config.toml
n_experts = 6
d_expert = 352
hidden_act = "reglu"
router_z_loss = 0.0001
vocab_size = 24165
tie_word_embeddings = false
beta1 = 0.95
max_grad_norm = 2.0
dataset = "wikipedia_en"
Below are experts of layer 4 (counted from 0) of a mixture-of-experts language model. Rows are named router (the router's row for the expert), gate (a neuron's input weights, with its number), up (a neuron's input weights, with its number), down (a neuron's output weights, with its number) and show model dimensions 240-279. Each number is 128 + 24 x the weight over its row's rms, rounded and kept within 0 to 255. Numbers have three digits each.
Before each expert's rows: "comes after" lists some tokens at least twice as common just before its tokens as in all text; "mostly gets" lists some tokens that are sent to it at least half of the time. This comes from a sample of Wikipedia text that the model never trained on. Tokens count by the router's weight.

# expert 5
comes after: " ", "1", "2", "9", "0", "|"
mostly gets: "|---|---|---|---|", " Preceded", "|---|---|---|---|---|", "|---|---|---|---|---|---|", "   ", "|---|---|---|"
router:140147097106136110134100157118083158132136102131141120119125119143128126132141110112084107122111108135101121127161139160
gate0:144142106107135135096104133108085111136140137133115137141110126143115143117073162112133131098102168152129167126176122136
up0:123090174160145117128149098136129134140118127121132111088105114122127076155188113156133115119137108107118046135078105103
down0:160130104105140137137114175149113111104132129148132124160107082153122116170100135141140109138133139173118113142121136130
gate1:145169130103134147115128153131122135092106125154108193115156156118125101156122124122135147114143128101181126154116122124
up1:115177119155134137093080145130093123159122126116139136121142158124107121137134157111147159125123096132154135084131151173
down1:120133100135105130102136139125128169155131094141157134140117102132108162172109141143101168172113099141138128090113149138
gate2:128135097116136138138134118173130142143112120146155111093131126133135181134129158134129109160144141148145133169104125142
up2:145128129109169126096169096147144124146095147148148126144113154087137126135136196154115153169164141132136121150107131138
down2:106183107157101118136114127143150124134141098132111100121122099113124138129143139128150120130119135127085082086117097118
gate3:144115128148094113099179114119139154081137096083122153128143147123121097140152142127164128122132147114148153119173153180
up3:157089115172154093107173131137147151104131130097098145147176126132121129120136144101142096135130099092128141122155133140
down3:099087102135107105095131037117145140166140115118147148113118126112154116151100135143126102134153155158108134121130127185
gate4:115140094153179137132119119172135145113130100148128105143154097164143099171120129131131153125145156073143159144130106111
up4:171107167098137120154116110153110157094168125134144100106127161188120106133153134121147137074122094112093095115112129149
down4:129127113145150131165107132142164132102102082158131174167129069144161107124105138092124110134153133122118145161121081167
gate5:140158120135143121088096112168120106113169170125103153116139135151127123149085153106138152123162186129136120072107151122
up5:145110097157123158182157123096148131142123159180149106144130128099138087114167091110114110151097073114121132117187121151
down5:144109149130132142107120130146105130133131131133099117122146136127129139129159125125123102127160124128127139089086136120
gate6:142131137143088129157104166141149135162129115138145163088098114110137125146170105157084123096135091120109175120125129102
up6:103096114115157104104136091132127111126165180162153120116137134147116153117086133128116128126111194137141093122144145084
down6:156142129111138144142129159140157109121106148141164117123123119117117157131140079118107130099116138145138137110070125114
gate7:137159175144127129160150107068127154117172153105161167117150115137107108123094129117126140130056128149118136155143152132
up7:142128160154119153130178139050122151110145197102150150101152135170127112119120094133115154110080128125120127131122129132
down7:091119139135206141139159154114164103099113127149124141108137082142112144134147133113168109138153108120143149167079104154
gate8:119130102107143145144113142133074147162160141139141099142130134162161137137115153096123124129142105141090143126159158123
up8:089131130125086120134120145098109194102118117136110124160119078103119131137137139142143139174133115129122128156146122148
down8:144104114109130142113151127148115091126122150105120163130151148078142160124127144115124132105124134112130155144152153131
gate9:132154104113124186125159161207133119131107134159095115169157104160125159168149140191157124107144170124090104084128114128
up9:142124108086094165127126172142103147074104185136117094170126103155146146151123097168113147110109157183134162106171104185
down9:119143133120085146088107121139173106110122079135147155119094164173153160109159126141125095091140144161077092155106153135
gate10:139115139103144147125157078188097128119095102111114145114151141164090137132111182146145111134092134125110169157120147072
up10:158114141116109097134095191123103166155104126170115127135105136111169104171126109083151150147163138140126085068131129194
down10:165142138131112178101088105093144153132111127138124139137126148127138104136128132121126173108131138121150146087134116111
gate11:169122164145125162154127106140115178115149140121154147121110115127138096103112144090147100136140128122138145131102099113
up11:127130112113122136169128093178117161157162134118125138114096091150112094097113136072130134132124119099111124136101119134
down11:131137115138133115105156145150184142118155123139155159141087177117179115127109175120138124105160125122148146088139083105
gate12:128119149173138074159168110128140104113113128117058137127114093145148126102149104088127118135080124176148135130170121114
up12:135112134136132136147131123116157081115176091121066128129116097136157150096163088070147140133160111151132122140139142141
down12:145153120129121129176126158099136140145161131074106159114100129123115124140105162139073128141096158117120143112143129131
gate13:134128099129158102116128159061109085127147110136134127125156109104153110108101170126116110104116108113127088105112127150
up13:163117122115148124094078122101156115095098118108130166104094135123131130172104152169135139125117053105128146122120160128
down13:086132151121129149131142129098128132115116127136136107127117119129171134109105122181114119143125109137139129199112103158
gate14:167151112109145129179150152117067157154130176130174122117116130119088091159135104136136112114120127163139142126120117111
up14:108145148143116139093074128122153121111139133164110115142142126089134122097134156164155156124119139102110106130138158142
down14:135158159147148110100168102106139147134103088115146162151120155137162108087119127129126169158147151137185079136125076135
gate15:073121155075081126094136155125095121110094122107119101130128084142117161112118138138114098153110125155153147134166130171
up15:138124154153159117115135155107114146114143132137145177169089134125139105111172112129134149145102157102172123095110129153
down15:124114106167140104069122115134112139096143113146139136151087139098117124117113126104122148095111112155089153155099128085
gate16:075134125108089123132149122117084158144196131119143148102129119143082144140133141089171145146104140089145149170102130112
up16:155100140091132100103112115071159122146101122110109132147169125106131128139129137120114117108123099176094095098133168165
down16:173120160108101150136167128134159152146078124099128137147125120143135131127124117122139153112131122140136088138168115143
gate17:135116094155111152149157170120144148127145104122116088119119104146152111117113159106147133164131131136083099134116106116
up17:097138118099141111157095135118133101111106147133145123113103130140140115131121099125106111108126140114151121100167126115
down17:159136124131115161120105177120073160159118142108119150110116137151159117140104098111126139166084113110127149106120136118
gate18:104127129135137130163113126071096123132122090106121093121127113127157150119108104131120152134110108144097160162125129151
up18:148127108129148119090134135151159086127128144165146161122159146119138169169154165140105146124113114122159127094120121101
down18:136129131133147128147117160147100102158152129150128124122132209122164140113103095136134108140163121085149151110147113090
gate19:154155172107148073116110160112090173108128113109147118162113126127117126145111136162168110137093118114148146139131099144
up19:124140134120145144106127130096174093098164150135138105147098149123117146099139157142151138149106099165141116095141125145
down19:088120119102178136112132163083145177123144134164149177154124114096158114135106110132191102153116123133101117139161132156
gate20:151143160167132116079128172105174126190127116163165160101107131115109134140149117136130127117097111134139139117156122114
up20:124145140149139137165136142137144146094115091082100133139079098123105131128132108193149098106109115131119117086124091151
down20:175116122121102124133150105156103089138117117100106115131158167132112101136093094152137109124128152118182112139105185109
gate21:162162097107130137112108119096090104143104127085091184175146101128105139158160107141124099144104133124137079106136191103
up21:132085147151168124107118149125138132132123136138163110104144127125133111136111140103106173133093139122104122116190141118
down21:095165118136138142097097126131165134129089134111075131116143132086134133118144094110169136141093162139108104108121106106
gate22:151158105119073157096125114133109128144121127104115158126108130126103119101115115133107124139112141128096120142144121114
up22:088104114134139093179116124198114121092165121099181111134106096138101160143152138145116116122145109140151143088123122126
down22:106152140124119149119100111092152105122179124108119099132138134113113131101103118133086145178183127101124098175091114135
gate23:121147110158130151119133172115109123131082096082086151132166115090121136123129116165147070121128120119109144094184120118
up23:110163109117129124132108139122097117121100146096092132117156142088121143110127132167160069138100154094086136147149139099
down23:133113099141122155191136126130149106141124134152153128167140136127146112105158120124160129127142135114101124138154093117
gate24:098150138153141144154172126125115115112123154143121133108104165088114118151130096106162103113069115107122137114092134146
up24:186128104107129124119106099118158132102160131120110111135134119126124137089117088126115166152140108152145128183150120128
down24:114131132107145124153143094137146133088142166172083112111101101155128171098156131127118107106115115117088155155175166095
gate25:138138138158173127098170147150120085101121177138098169118152138148117133094140110119141128101135126110146149090126134133
up25:088142149138140158131154158158106133140150135111176147130143167153129117124173121138118136128143137124093119118122114150
down25:113122117112147122130158163138150148093187084129133127144094116117117163123089118123100088144123145126126136103129169168
gate26:125118154140112105135112157142149174174162151095174089161096163120134116100144151119119127123127144114071165149142099159
up26:123078136113137130132094082125109104114117109121082184079151151125163132139095102160117148098117127154192099093169163111
down26:135149119128100125111081165096090146148106138135131110136147067144140107159126116101143091147093136150115096112127092171
gate27:160134106121176171110150109131111119112116105126130123150150098144175136123170100101157118177130143121085108117137161157
up27:108127113151130093138128160117145143119138138133105123122126136130084085147116134080120078091116117120189107134160127132
down27:105116136144163133136096130158093135136104141117127131103157131128139132105141131117130127173097140093138134102153115118
gate28:148152124127136126152125116094149089123112106070125150146166103128130122114124145165126120137169123100128072126117115169
up28:088140125161121098122134140102110091140134091070107161087146081117113077129106122152143144133155086107161152103156163130
down28:173124093113117137130134135134134110104178111124156147147142112127106149143139159166094173138130123125180089154110118104
gate29:159157132077080113178116149116100106072094093129090097122124143096116086071100117136142076065135141178100136107117075153
up29:086107152155166115108146131144139117143149106152155115114115145102107126176166087175106156156149109056134111120115177111
down29:144162118178107114096118120173122108153135158110136132090080136126136106159121087093147133100149107111096150123130119115
gate30:114140168085124160123147108125110127124161127138103115148105101168079128114144127152115128119121129190140119140146181140
up30:072124128187113113153108158110154149127115107077134140132139128117173119154151112072138113070104144087094104159121139136
down30:125137108154104128172120148132116126079120136168115132158139137157164151105122092102145136162136176127144168128142130097
gate31:125118149109139129105126120149097158117143127167120161118134101125101143140092130124145145155115157174153141101141166079
up31:154113124091163090170127145093146142100135088118102144116160084134121107137137108144130123086103123126108128110133145121
down31:140077094102114104103107130108146107123174157158109090115140109180131112145126177113148156117108138136146123116106159119
gate32:124122151099117133138142137170133160097145083097186103120123114123135070129137154136136117176129152128144137133136130142
up32:148125129101113151118124120156093108190135130126141118114147117110151136175153125155109140126119115124134136137115119117
down32:103145120153169120142118094136102103165123087106140146125164136122110144162112126151117129141128146077167150143115124136

# expert 0
comes after: "\n", ")", "==", " ==", "\"", "==="
mostly gets: " that", " which", "),", " ==", ").", " who"
router:159125181097104150160119162122114126179111169125090147140096085133111123143107153131138133169120149134105127169178111107
gate0:159104143114121127164149111156089118137161113086120113148173086109089094127130055115127113147131160122124100075141112114
up0:103116127123153119122103119090191144107087138156126136122108165137127143083134156153148141162144109155110150128124143137
down0:160101093144142108180104157112085138153168161141101121160127140144104136125129151142102137140102144103146109096140117093
gate1:127133088104062135131152151148124150154143132139136095101111094174123132084182105126087164112110141119130169120122111182
up1:103098109089065125138144144159129138179150154136148112111112079144124137054122119096092160112088139125121171128090131172
down1:122163090156142140119169123132092136151139106112104124135127095134136085121112152111147138110131120075139122124123106144
gate2:111126142103118122131114141116083145155123194150131122128130142131113139112132101148118140178152122133127146119127135137
up2:120085123161112110122139138114146114158145158112122123118147086145098074134156171139084105113131133132112077126153105124
down2:117114124126138118156116097137154099103171111169120129093178126155115149118127143190083148158093120108167098123111103140
gate3:154134124104165167153125112143161111137092137156139107124118112094113113118138155137115139108100151122123092135122145144
up3:105167132122101122113139164139099119131138133132133046141153151162146087111148154122102087127145133158170148130140176147
down3:159152131158128137159110160121146139158145083166166175151129102095156118114159130133139119133152115148134122117124112150
gate4:120135162104135098113194134139077129153130134120110146110130110127110086163155100155096138095124135123144137099113073135
up4:124115121152106158130073112109189106110137138119131101130098138118157171093132160101147104175105087140118129144144174129
down4:096111124129133137122135105108166124116132158143076127140150081107105160120142132130115118123154115159117124133137129082
gate5:149164114116156186179099156103156106143121129085096144115089150115149126133141111097101083115076130160156129156138127115
up5:130125120149187181128133136160150123132151120111086161125104153107170160129142142101139129098090127154135138125125113102
down5:169112078131117121128154122138167123130104161107138111147123087105136111157119148121150103125141142107151091094144115130
gate6:165093112113134126141146166112172136100122145125108141163104095082154138128147142098137105093086160131126102116133104138
up6:117136147136071120099148151120201120136130172133120126143132101104137147108123120148154137150082122093139105176134108120
down6:136091146102165115162133114132051150121103112131143101121134188134111122126117124131097134138142106148078155123103149106
gate7:143134120107136143112127176143098145126136132085120144128073073160100109104097092056116131158121165089108121122085101112
up7:125105164168131139140108093108185145119152137216166100120149154121140124119188162167135112123126122127126073123144113117
down7:125116164147170109117076140140108152103141133147155148155118087127172154099107136178125145126144155131101113123155115129
gate8:174088140133122122137080131115120123120115100151125141156136122107075143111096133112141122114145073160147105119143120106
up8:141118164134133144130073149113119160137108137163156171171099143147129159158093096146077157141116111127140118102160119131
down8:149122180144135129123102098131166138095127113138140124159130102118111133125142154103088092123095101180162104119130149104
gate9:111104109092137118140104135174113111123099148141123095205146126082133113128127071129168103132128138160107147131163115120
up9:131104057093098094122118124156141148125151121148132132165124140108123066120127082127119125127128177153105148155147105128
down9:071153122143159130141139124140109144130162130070097103163114084140087163123084101122141149110151136101152109158163158097
gate10:152145142113163147106128143151124138159152119084116125133133109091086152089154120098122155156127147146135086115145132112
up10:124097089096146108149126093106120125161139091128087129130181137136137109117092133121137129119133124169106125129161133124
down10:116106159140135137099141124152163145108093161120124073100166072131155122116106141089144165111075089130174122162088137122
gate11:119140124121117131128101111149141113142111160191051127129172133121102148169129109114175115169106090139118100103109113143
up11:140105091103115116120107117140167126112116149125098132131156149124123158142120142120176147169135146110140143135143159152
down11:118125145133127112140139072111127143127149137121171109113138130166154146112138059132123129116156118150090108085154177112
gate12:123112112138142125154161136089147153135114096126092157112158182142111115133166151162154107135124125122117127167135115146
up12:155144118118123146088116115182106089125151140131154100142115095108150135124104105120082150101153113144133118063125126125
down12:131146173134128110130154136120073183134121113110113148112139223109126098155148113118151146167127106110134137144146157152
gate13:130103145171149145081089130135167111128165169132134140166165136147079156106131145148178131115167137127118132107091135114
up13:172134119203127116149139152149192104172120127099152126121146107151111167107128157138156132114146137158107121077092145140
down13:107122140129118150129127105113114099152114115109117143094145154134154130103105158100164148143092129099152118141159160117
gate14:136124151154077093126118110137118102133122145095128148144147106133139113121102170170140137135100147176147103104123096112
up14:110134132162154182135103109149126134095120146127103108107120123150094156086133109055189108120145155124112088170109147148
down14:118144159130175136083165147140164136127090126117113141091133129161075167149149119151178081103169114083128144138154109085
gate15:144156063154115144146133153138080130166155138103116135128109126088097142148129141108131162143121143120149137153087114116
up15:112153178122098135154137110133165131116134130125136073145078120182146115116085102124076138125150134117125175113166087141
down15:132137109139113093175139112102132084141131107141119142069141097102118132135166150122144135108140095165164087109120168143
gate16:107134155193136127129113148070106144152127144118154153111112138096120162113103095145114125156158122116104157155138103118
up16:118107110095065070113146135136147107152131101076099076098141151094130121140145123094136133108115106113159113136171117112
down16:149139137119168148137072140097116116148151110153123135122120140093125119157174122097130097127146118110101111122077097109
gate17:152106096120124145107187118126110121146148120132132111136122138132108134151104127082137110170143146107143127145113108114
up17:144124133146154094167139135167184118126122100094130090156149098049149154133077147082100108107100171155107120140098166091
down17:073152136076105112108129123101148121108174154136104123120155117113094122116094114118142131093102163116116104106133184143
gate18:138126104106121112128127107091149159120096123109121153133108169116090109119133119120139159151139130125071152098122145131
up18:168140148152129105063118100092164129117128092153121106101124129146135128152153124090081107149142137103143097138149131120
down18:099099154139136132119156124134105107135155137127133088146142117111142125110141140118158117158132155155106126158137130144
gate19:142146158125132151161137174117096154133142136094141107104137095102133093137183095113128091134127161144137139106166086126
up19:141140140085138127171109152104126128111142161126138130157122159100126135124118135124142120131120140086092179130130085148
down19:136140141088159104110112112168147148107137095086138144103109147148122134123135124167146127171112118111149173135135108117
gate20:126092164117101145133164152160103131093132125133114096120116156138101093144078176135123122140124150127127130166133117102
up20:146132134115144154139131137160083140132148131165144168162086165103132204145089116146145116112132145127138104103172134152
down20:121109149138125094113120138124136107161120105109093091112124144188139082136128135164117126154185175115092161133093105095
gate21:137163099104081087103122146124131144132128131121123128140108148136152113090121114123141082123097116069123156112117130115
up21:145118107144102059127154118152167171141117086081109116120099144123142119141113127114133084116114140096139163115120118118
down21:152123136137118098133137123117136134103153111142135130105088136080099162112057138135158105120101094086132147112083146126
gate22:128133107144158133149111132106104151110134175160104181077167152119095126185133082131084129169129125136138095126120115103
up22:129123139141170122155141123116144141099121155164116167118113099073109164129136113107123167149096157097132103123146109117
down22:101139095132119146109140139154101119169172150136089105126164132156094155137159129114150134150138139100151112134139126166
gate23:142100119142156067126134116130132160105119107085140157145110115122091118128133128148151144112103111118113114109083155134
up23:153105154107150078108141143125168176083138078105151150114150123131129147141123147120150157127116103112118119083120117140
down23:146142146111081090147120121113168110133089073155103129104100112151158121117168140118168147113139099164170113117102103119
gate24:141116138113116166114118138119107154122128158140121176084157094148060123143099153144118126131135134091133138138124126127
up24:149138141115101146147126138145093124121127145138093148124162106135088113135096137145117088113102113110116191074102142127
down24:144106147153108134120107125138080116153128124128099116121112141062125133091105163157073118128133126135148125126109106076
gate25:112140110177135149123182133132081146157156167130131138119105102156132098087111136107145096166127147113137146055116129113
up25:125139095132115186117165175159113129129114113178153169119126149124131086110146133090148139147143121159151123103125136113
down25:136122140128126129118139105138134136124132126103162106154132113104102137114165101151111126104124123154118159133173094152
gate26:141124140128135127127085123142141101150123116190089143092144162137093103100164148083135168150154133133124138122123143131
up26:153126127159109122129117112141149143131134156146124146145097117166135128104109185088124139173158102055147103111124098134
down26:115112121110148147090169113138136129132121167129141126138094166118149183119103140127167107111117163149126119113136133129
gate27:103137123128116125114107123139105165152108142147095190155124135114147105166150107136164146130142162127174129124075144138
up27:150137128104098145143153141148156097141157122155109135103134156131106145100152106122107101128138160154122155146161179169
down27:150099128117139142108149102074139141146088139140134126073139073130158132156113143141154161103118121111097117099088150149
gate28:126106144117122133129114157168133162123134181133134151127098120100080146136099112117135149142064127051138101146116144172
up28:101110081147134118161140106128137114118126137093165163134114128118115157119100127114149144134114124130117143133125163199
down28:152145175109092126112173160133054111143102113121137078155097136126122181133119151121076136117125116102131148145131140064
gate29:107169113157152122128114166152123143150119157167146139165050094130097112126139095162119147145077189140119120123145099138
up29:148071138110120161164129106159144087085097093160111088127158115175122148142182139138144095106164106097121131105128110129
down29:093151137152142142164090129102138133149142155120075131147084127177097138147138140101128134137103104101138127118114131099
gate30:096142147163112167143131124126133145113102120088136162135099136136108126127088115113068132160120148178104139094128138126
up30:160078102169111148114126147116118113129134112137161121125116097159132127131176131135120140093131148082156111124130121153
down30:101116107136130114135124141142075068158125105148108101150130102096139158156116153127149160130093150164181159144135105176
gate31:138093179119175151105125150141187159100124171111118163112069131104133144153142147098128133130129105172122171156089127092
up31:121148127150110126159157105162071110090165159131126094114112119105130164143115130136164085119147134106152161127126118118
down31:170150122114163131133153122113144130126128117159119146078157108128137122104145124122120206149133150069152168110107125149
gate32:096084096131114101122145130081123147134124119080114108116088079141130096135106123170109129148093192179121106143108125136
up32:138091113151150109104158169085105103150101129101088110111105091146125120119110099143132101132104187189147086141103140133
down32:125144115162133121145106135129122136104158093124119168131113135119148135143160135146161140106156087134079119158142153127

# expert 3
comes after: " |", "3", "5", "4", "6", "7"
mostly gets: " −", " %", " Votes", " age", " Goals", " lb"
router:100162115102076160132142153111127102118137118120145118117153123157149112096144147135109113142139127126141157155114111116
gate0:113106149132104112122144126150089143121107134153152154108123113131119093118150096143105142133111114142127151112069120095
up0:112136110112131115111110128087118134110116170154149125132109133116112134134143126111076109160114117102122138150192138145
down0:101160164126106150109113135171139122129116137103111143119176104116109145037185141157120123100083106096131181141139113155
gate1:143117129154106108091126157124145112122126150105124132146134087175126119113121124121119093122156137102159111150096148131
up1:088119120098108123093115162134136093146138103134164107113169146113096110109157150121105108096163123138180171146121165115
down1:096113093136110120152131144128130131112126160141134130116132117115105181161170133119110120151126084155083137090154132116
gate2:052145136117064114133106145132123109140092120130153097105106174135151104092131114114115146125130139098198111139150087104
up2:142117156133148144098175103083133133146132159171137117114179118114085156153131090128147122167121139117163083155112109131
down2:172099123154141145115106090115121132165181083127153121121150131139075094168137121174133088103114128150142175107137122068
gate3:113110085140128133119155118108137101131161104110168125119131105165111157122117149128113132122132141128119127098147119126
up3:088129104144111173138129148110137104109105155096112141117118138151122148110136123147167134177104156114113117155113133130
down3:136157131127120079128144187138149125131118156161095174117156130133129150125143148113158126116135123133149122122067119115
gate4:129112134157157082100115167095086124138189108132120131098133137103119117118107121127143137114077115149124128181100123112
up4:142144124118129143129123110150167141112085114124099123137158105146142168104162148104105127133183113111123141120141143137
down4:068152173144099149110145129148107140121105089113097153141159140168150136142109148097071124132142109149105138093127089164
gate5:148073157087109153116097127116138104178126126162132114085165129144123126111152130122122131117160146090157146165143064160
up5:146099182149130161149144133115130072167109153156151146123133121130134110120134125156135131112165182057143199131135082150
down5:144098127119135112138124106123132152133134125107156118118144146113112134115122184140159104138170161121205115140111134137
gate6:123136114138046124137158111087081115117142113122142152127110122140127138120178143148135149157100114125154144113110116094
up6:105117108144162119128100135121165102143121131105092087152133095133135097126122134106124137112128160139090138189131108120
down6:134118137152132155148098179140147091114106092149119101140125152100131142129115149110118119149164080138112150102147116123
gate7:095111111102155141123135126131137156141155127100083098154124130175119105122106136126111156150095117166118158107134096158
up7:131144149138131103121115133098095143143127138153152130122136147086125164123152128112110092103153112136147119161143164106
down7:134123155134134109108127171120154098102108137117144094099162114079118072148121106141165164156161130151119133183131096174
gate8:153122132109121123126132149106109086100127141181085152099146158171157137112155092119097121108137114137155120134103099077
up8:161131131095123097100176134103163104123143116076109151158175129155114114131155145122117175178081136110121110149144133114
down8:131138144109154127144074160115133128141146088142140114121148147151151139137178122166151119168141132137132124149108104125
gate9:126174148100098143089110180117169095131117163142112134153126113148120132159120145125108113099149112123146119127112128120
up9:110137122144143162158134116115124109111117148145108129141108153100127131138127148135120140135118129141122145152153085134
down9:165140139125100161138144110151144118155152120129131092143124095146080116097186122114147094126096143118129164121124157122
gate10:191156102119080106133100094110113117113118141147131128132134146099124161141133140099172178171148109156142124112114110161
up10:078142144120162146149137083130147162165108151148144138190108157151141085128109180135108119177112127143097135104118152092
down10:147155162136160154145117110148130112120104164128144127159127124094125077133117109182142107149140103132128057135122129157
gate11:123123095172080125148128162147116114108134160087122130145110121147141183133074150112151120107138130170099126129168141089
up11:116157098132134155152134157143130086154128122111125116104135100127186155108119133094134123146169156158104149109108072087
down11:080138127118103140136121106112091144111123136157167107106134132157107093132133167129120136138189121155130104124138126115
gate12:108129107085123156106104134159158137164149117154112124160142166175102129101144170122163126107096121124096138123125131131
up12:115198124159150144101103121159169122078123215138151145132146142137109118123150139115119123154124161089130137151133121113
down12:074154134107122174090161100138147115123122099151113116127103148125144151112177130139143158169122135084168147145112146124
gate13:144078103100098161132105153104176109131113124148134115171090103169136134122114150113073113119121116140120174103131128140
up13:149128144155130102102151139155124098111096120111095144161124148162195102099128109127120121132137160157100145138117150132
down13:103145129161092136132107124133150153125097112117128155147102151166153141133088119110142118134152130113113083102124157124
gate14:110141121152137124128128142116126136104128140103133122136141118109105148091127148127133130118126128110178130177111085142
up14:138159165179142129120113118153157133105121085136132072160187135095123121097112113134117149152104115133131105146129095172
down14:122182154163120105089109098124146122143157109104114130120169110124070104164128113099124168165139104140144105076149092150
gate15:080118184129116142111172145110125162117093149140131121138145128114139106116152092180122168098127127151131142144117128059
up15:138159099124129113124093104147184148097164104136136168128145108132162107129114125101136086123114168131115104120144073164
down15:153088122107128111132154092160102101095122104147093171100117126097128116101124127118106132073146139085120112117110090129
gate16:122125106175138126092150172120130144166131165146160113123150138137131108140108093128116131144162156137134158127078108159
up16:170117080090157138143143160092114182102102114118093117079113112144145164153110110108122124128108155125082127154108136144
down16:159136141120152100167125118137114118116145106126143106129116136107125107076151139100152151114103134114155141152131125114
gate17:127134156140154119135141083145124078156154104124135162148145114146080152090144147091103130141142095127123164067137118111
up17:125140125121096096110085156095136142115076183152124090103131080105203143143141133185133144149138163147121126139118127129
down17:120117142118074177130113159127114126143110128187155110109132122053180116102096155159122131142125118175166132133133121113
gate18:119150141132103160134087136105152118095091142163167156093127123085121132134130148152149158094113182156089142125082104098
up18:114120104086107129089119163123119145084110162150203182121134109138158112123148140123130127129113168131107164109150138131
down18:109178116134135095140122090121182167133123111107129152127148186133140133127126120176165144137120159141135090146171128134
gate19:147129104137141102093122126135174111108166124156150123121157109121127079115094094079136126158129127131175151110134137136
up19:083136125125163124113172111165112137115151136102121167144203153137117137146109094143153067126113144122137140143118107148
down19:135163152138120168143146161125092115113147146112083126135128143132136093171132119130116140112064129145167109118139148163
gate20:082148156133149163145100144160132103124145105156070130128099131145115134127078112117102134127121136137114144128116119120
up20:134112105130111133132167172160109159110104123123172132156130155052096118181132172130109149109149127111156146129160128091
down20:107151113136102147128106080136086143101117127145092128162101096141153125124155131149122072103132136154145125052148099148
gate21:124183126108097129130131153080109129117107138089134153137104178113079117135128150128169086169143109144171109132114151194
up21:140135098165083148158169119140094109097140099070119160130124100108122160110135171115142104148128113083145131142164146129
down21:101148118123134148147135120141149079130144131140100148136112132135105125122080139143166144115119138131110121129135147136
gate22:172097120147140113189130146129110164148125149127129131111135115151134152152121132144149172090136105131191160132167064122
up22:129121104119113150132133152156118112137108188144110134135138088117135137140138141125131101123143103148145120156120103149
down22:125157119129172143140082164129137159109118164120088189123126103165139129110064109094147117161149092128120110178137128122
gate23:107064100116113158150135134141111131118109112083112090128092089147101140175163111157117115160124121104148094117164121164
up23:125118139100156122111144096105129145134097114149142177118124169090125113116127165127113137105140107119124134134099131108
down23:169099128146128123149139123119122112180098134160152102079147105130111168113152123138097092096131139114118168101165136138
gate24:128119153139103165142150130115130117123082122116181202126181137113109146150136154147130142094088100096156089135159158131
up24:096122129149109131120150127144113159125095085096114120120141147107169110123130141143192158103064120138123139162170115126
down24:084113134132145152124132154177113107120101168089169115135124136128091090158137110132125186104115125124136165109123126153
gate25:107123115085117113137152139142135136119156140136127199124166170144152123076126121123139143149124076112160100150092149134
up25:134144142147145104142185162120107108137144141129148119149129134148094154180118151115124116110104167154120124101151132102
down25:119140145156078123104128109165134144189130096121135126104136145086150113156132103132154107119116162161069112146126131131
gate26:121116107110104096137150153125119167103176116138091082142160148132139070083101118114122129129107129129112182102085117111
up26:138129132132183166126139139137118143151135142104132097146114116161101107115149121092119086103099146080142155115089118132
down26:141130109144177167128158121123183111141140135092116153106145110108106104121159130108149128132196131115162096137105113155
gate27:114151135119106127126156130127129145135135134148144151133115127176137158133147141130097101116114099125164163111124116143
up27:190136146127089135142114104103137123131124158086132093167128177113112117157076135090138140133139107129152182141109104127
down27:090125119148155141128119137133140110148108121143128136113099145131108114093151158076120153149122104123153128091113073146
gate28:162190118077111175155140129148148097166126118118162100137095131164148133090130134143109095086124145131104104113141112114
up28:126163097108101107146132170095112128139096114124098112070121153159161175126182142128095120117108110138142112145134111114
down28:121116111119106154141108133117147112106159097173143137116132061133168172119162134121120153138127120121094139116158103162
gate29:149111123121119134157127154126125139103170143131134114163163131114153115155141117096163147157115143086109139190134110120
up29:141113134129086105154135135129141119097127060134103116137169103138088105117125164129159140131144139136148138137125109113
down29:153140092118122136111118146113124157124135088121155115136158140114111140114093146098170145159114156163103136134129091131
gate30:147137125148113117089133107088123114117130143116117119163159056150110105136148109138139139146146170117129122152137116114
up30:094094122145093143161094112147151118145122139130133146117087115114137160055129142128119160138121128114125140107100104154
down30:150136139110169119161145094102125085145080102119140093112100142147130100159119106160113128099152086127116173100124095136
gate31:158150099116108150140118147101141141113144089116174121136113134126100127128112138123130163110134085112122154115104117124
up31:103115148169148142080124106133110142128119171134120143114143117136168120098118095121119097149115170149158104115159162135
down31:163151119140131133093110099117058101129132164108092085097126115143139104129128173176106147131135108163171121145114124100
gate32:149101109111102178105111120126120156143142127124141122128137134162126108141127122150168100104119148143135120136140097127
up32:122106102109160144145141151104129121138116126135161149124136109115085128164166104155102139091122152160107101147114074129
down32:121112096132143131136126114085113135098137135159141127110097158118071075179111060126142113119142116115102131110123166115